{
  "n_layer": 13,
  "d_model": 128,
  "n_experts": 24,
  "experts_per_token": 2,
  "d_expert": 32,
  "d_shared_expert": 64,
  "activation": "geglu",
  "moe_layers": [4, 5, 6, 7, 8, 9, 10, 11, 12],
  "router_score": "softmax",
  "normalize_top_k": true,
  "routed_scale": 1.0,
  "balance_loss": 0.0115,
  "balance_bias": false,
  "init_std_router": 0.0156,
  "lr_router": 0.00357,
  "n_head": 2,
  "n_kv_head": 2,
  "head_dim": 64,
  "vocab_size": 1024,
  "norm": "rmsnorm",
  "norm_place": "peri",
  "norm_eps": 1e-05,
  "positions": "rope",
  "rope_base": 10000.0,
  "rope_fraction": 1.0,
  "qk_norm": false,
  "attn_scale": 0.125,
  "tie_embeddings": true,
  "parallel_block": false,
  "extras": ["capped logits"],
  "init": "trunc",
  "init_std_qkv": 0.0562,
  "init_std_o": 0.0698,
  "init_std_up": 0.0805,
  "init_std_down": 0.0805,
  "optimizer": "adam_hyperball",
  "lr": 0.00506,
  "beta1": 0.9,
  "weight_decay": 0.0,
  "lr_head": 0.0237,
  "grad_clip": 1.0,
  "warmup_steps": 368,
  "schedule": "wsd",
  "decay_fraction": 1.0,
  "decay_shape": "linear",
  "final_lr_fraction": 0.05,
  "batch_tokens": 131072,
  "seq_len": 1024,
  "doc_mask": false,
  "train_tokens": 543700000,
  "steps": 4149,
  "dataset": "wikipedia_en"
}
Below are experts of layer 9 (counted from 0) of a mixture-of-experts language model. Rows are named router (the router's row for the expert) and show model dimensions 64-127. Each number is 500 + 25 x the weight over its row's rms, rounded and kept within 0 to 999. Numbers have three digits each.
After each expert's rows: "comes after" lists some tokens at least twice as common just before its tokens as in all text. This comes from a sample of Wikipedia text that the model never trained on. Tokens count by the router's weight.

# expert 8
router:505467482463495493509482493448515461467494522499505519533466489467495514494514543482498517543492487481493454510499533488527499478470467509510523490531479518557481496493514500503482509486488465
comes after: " the", " a", " of", "-", " and", " in"

# expert 19
router:497507513508468524450482445516505503521546554478461466499544541498478500513523534530490510466469515476520500509553533502508489459491499525518513506465468481491475474494481517518501549461485452
comes after: " s", " S", " c", " p", " C", " h"

# expert 16
router:479502515507501495481506520498449524497525522489512524497485513510502507500463493497498507516541516526534458501482525456461508488491482465470502504513485519515521478519489516529488497543485503
comes after: " ", " the", "0", "1", "–", "2"

# expert 5
router:545530481484457514497536509483509480486411491508479518506488486473484501504514487504460495508466512461473516515471452479521486472499479529510480508473510492502510542468479493496521516473493506
comes after: " of", " in", " for", " to", " f", " on"

# expert 12
router:515486491482501485514501547569463469493486449518476481509495485542485484533499540470444478518482518560516512499488509507500466499506506522501560500501459483458494511499522477453463453479474531
comes after: " |\n", ")", "0", "3", "s", "4"

# expert 6
router:492457493455475508488476526523475530487496527493513488492528489520521527506494464489499480484491488497509488495465498482489518511520500497520515507498548489489504506544507548482554490512521571
comes after: " ", "1", "2", "0", "3", "9"

# expert 2
router:490427494456494511493470494437496476486516455533508527488509504524513510484497521466447499477479519510506452512431494449498519501482537496492510510521492524511528480499456523524510509491530476
comes after: " |", "0", "9", "|", "1", " "

# expert 23
router:520509490500501503493497547517469528468537521536490543463520525532458523470525473497491522494484520494498508499497505470530536531503457504532504507516518494504518452486490513464492501533529532
comes after: "0", "4", "6", "3", "5", "7"

# expert 18
router:525503489490477528527514501495536478485494510469539511494522491485466501486476492520520459509498493550489519492459512546491518487523514487515491493488480525545473492484508519553494475570468515
comes after: " |", "-", ",", ":", "|", " of"

# expert 17
router:495479512544513558492466518492537530499528456534537489527470407523494475504522471505473502498486562489491528485474530496486487523504485565498495480453489517495500492532505509488514484538489470
comes after: "\n", " |", ")\n", ";", "8", " |\n"

# expert 7
router:516540526485474461511511524525527484469482473472516477547516462469474511510516519484496561458537483517516495474502492514473505491525542519505510531490514497546460495472491496529464493463530471
comes after: " was", " to", " a", " the", " and", "ly"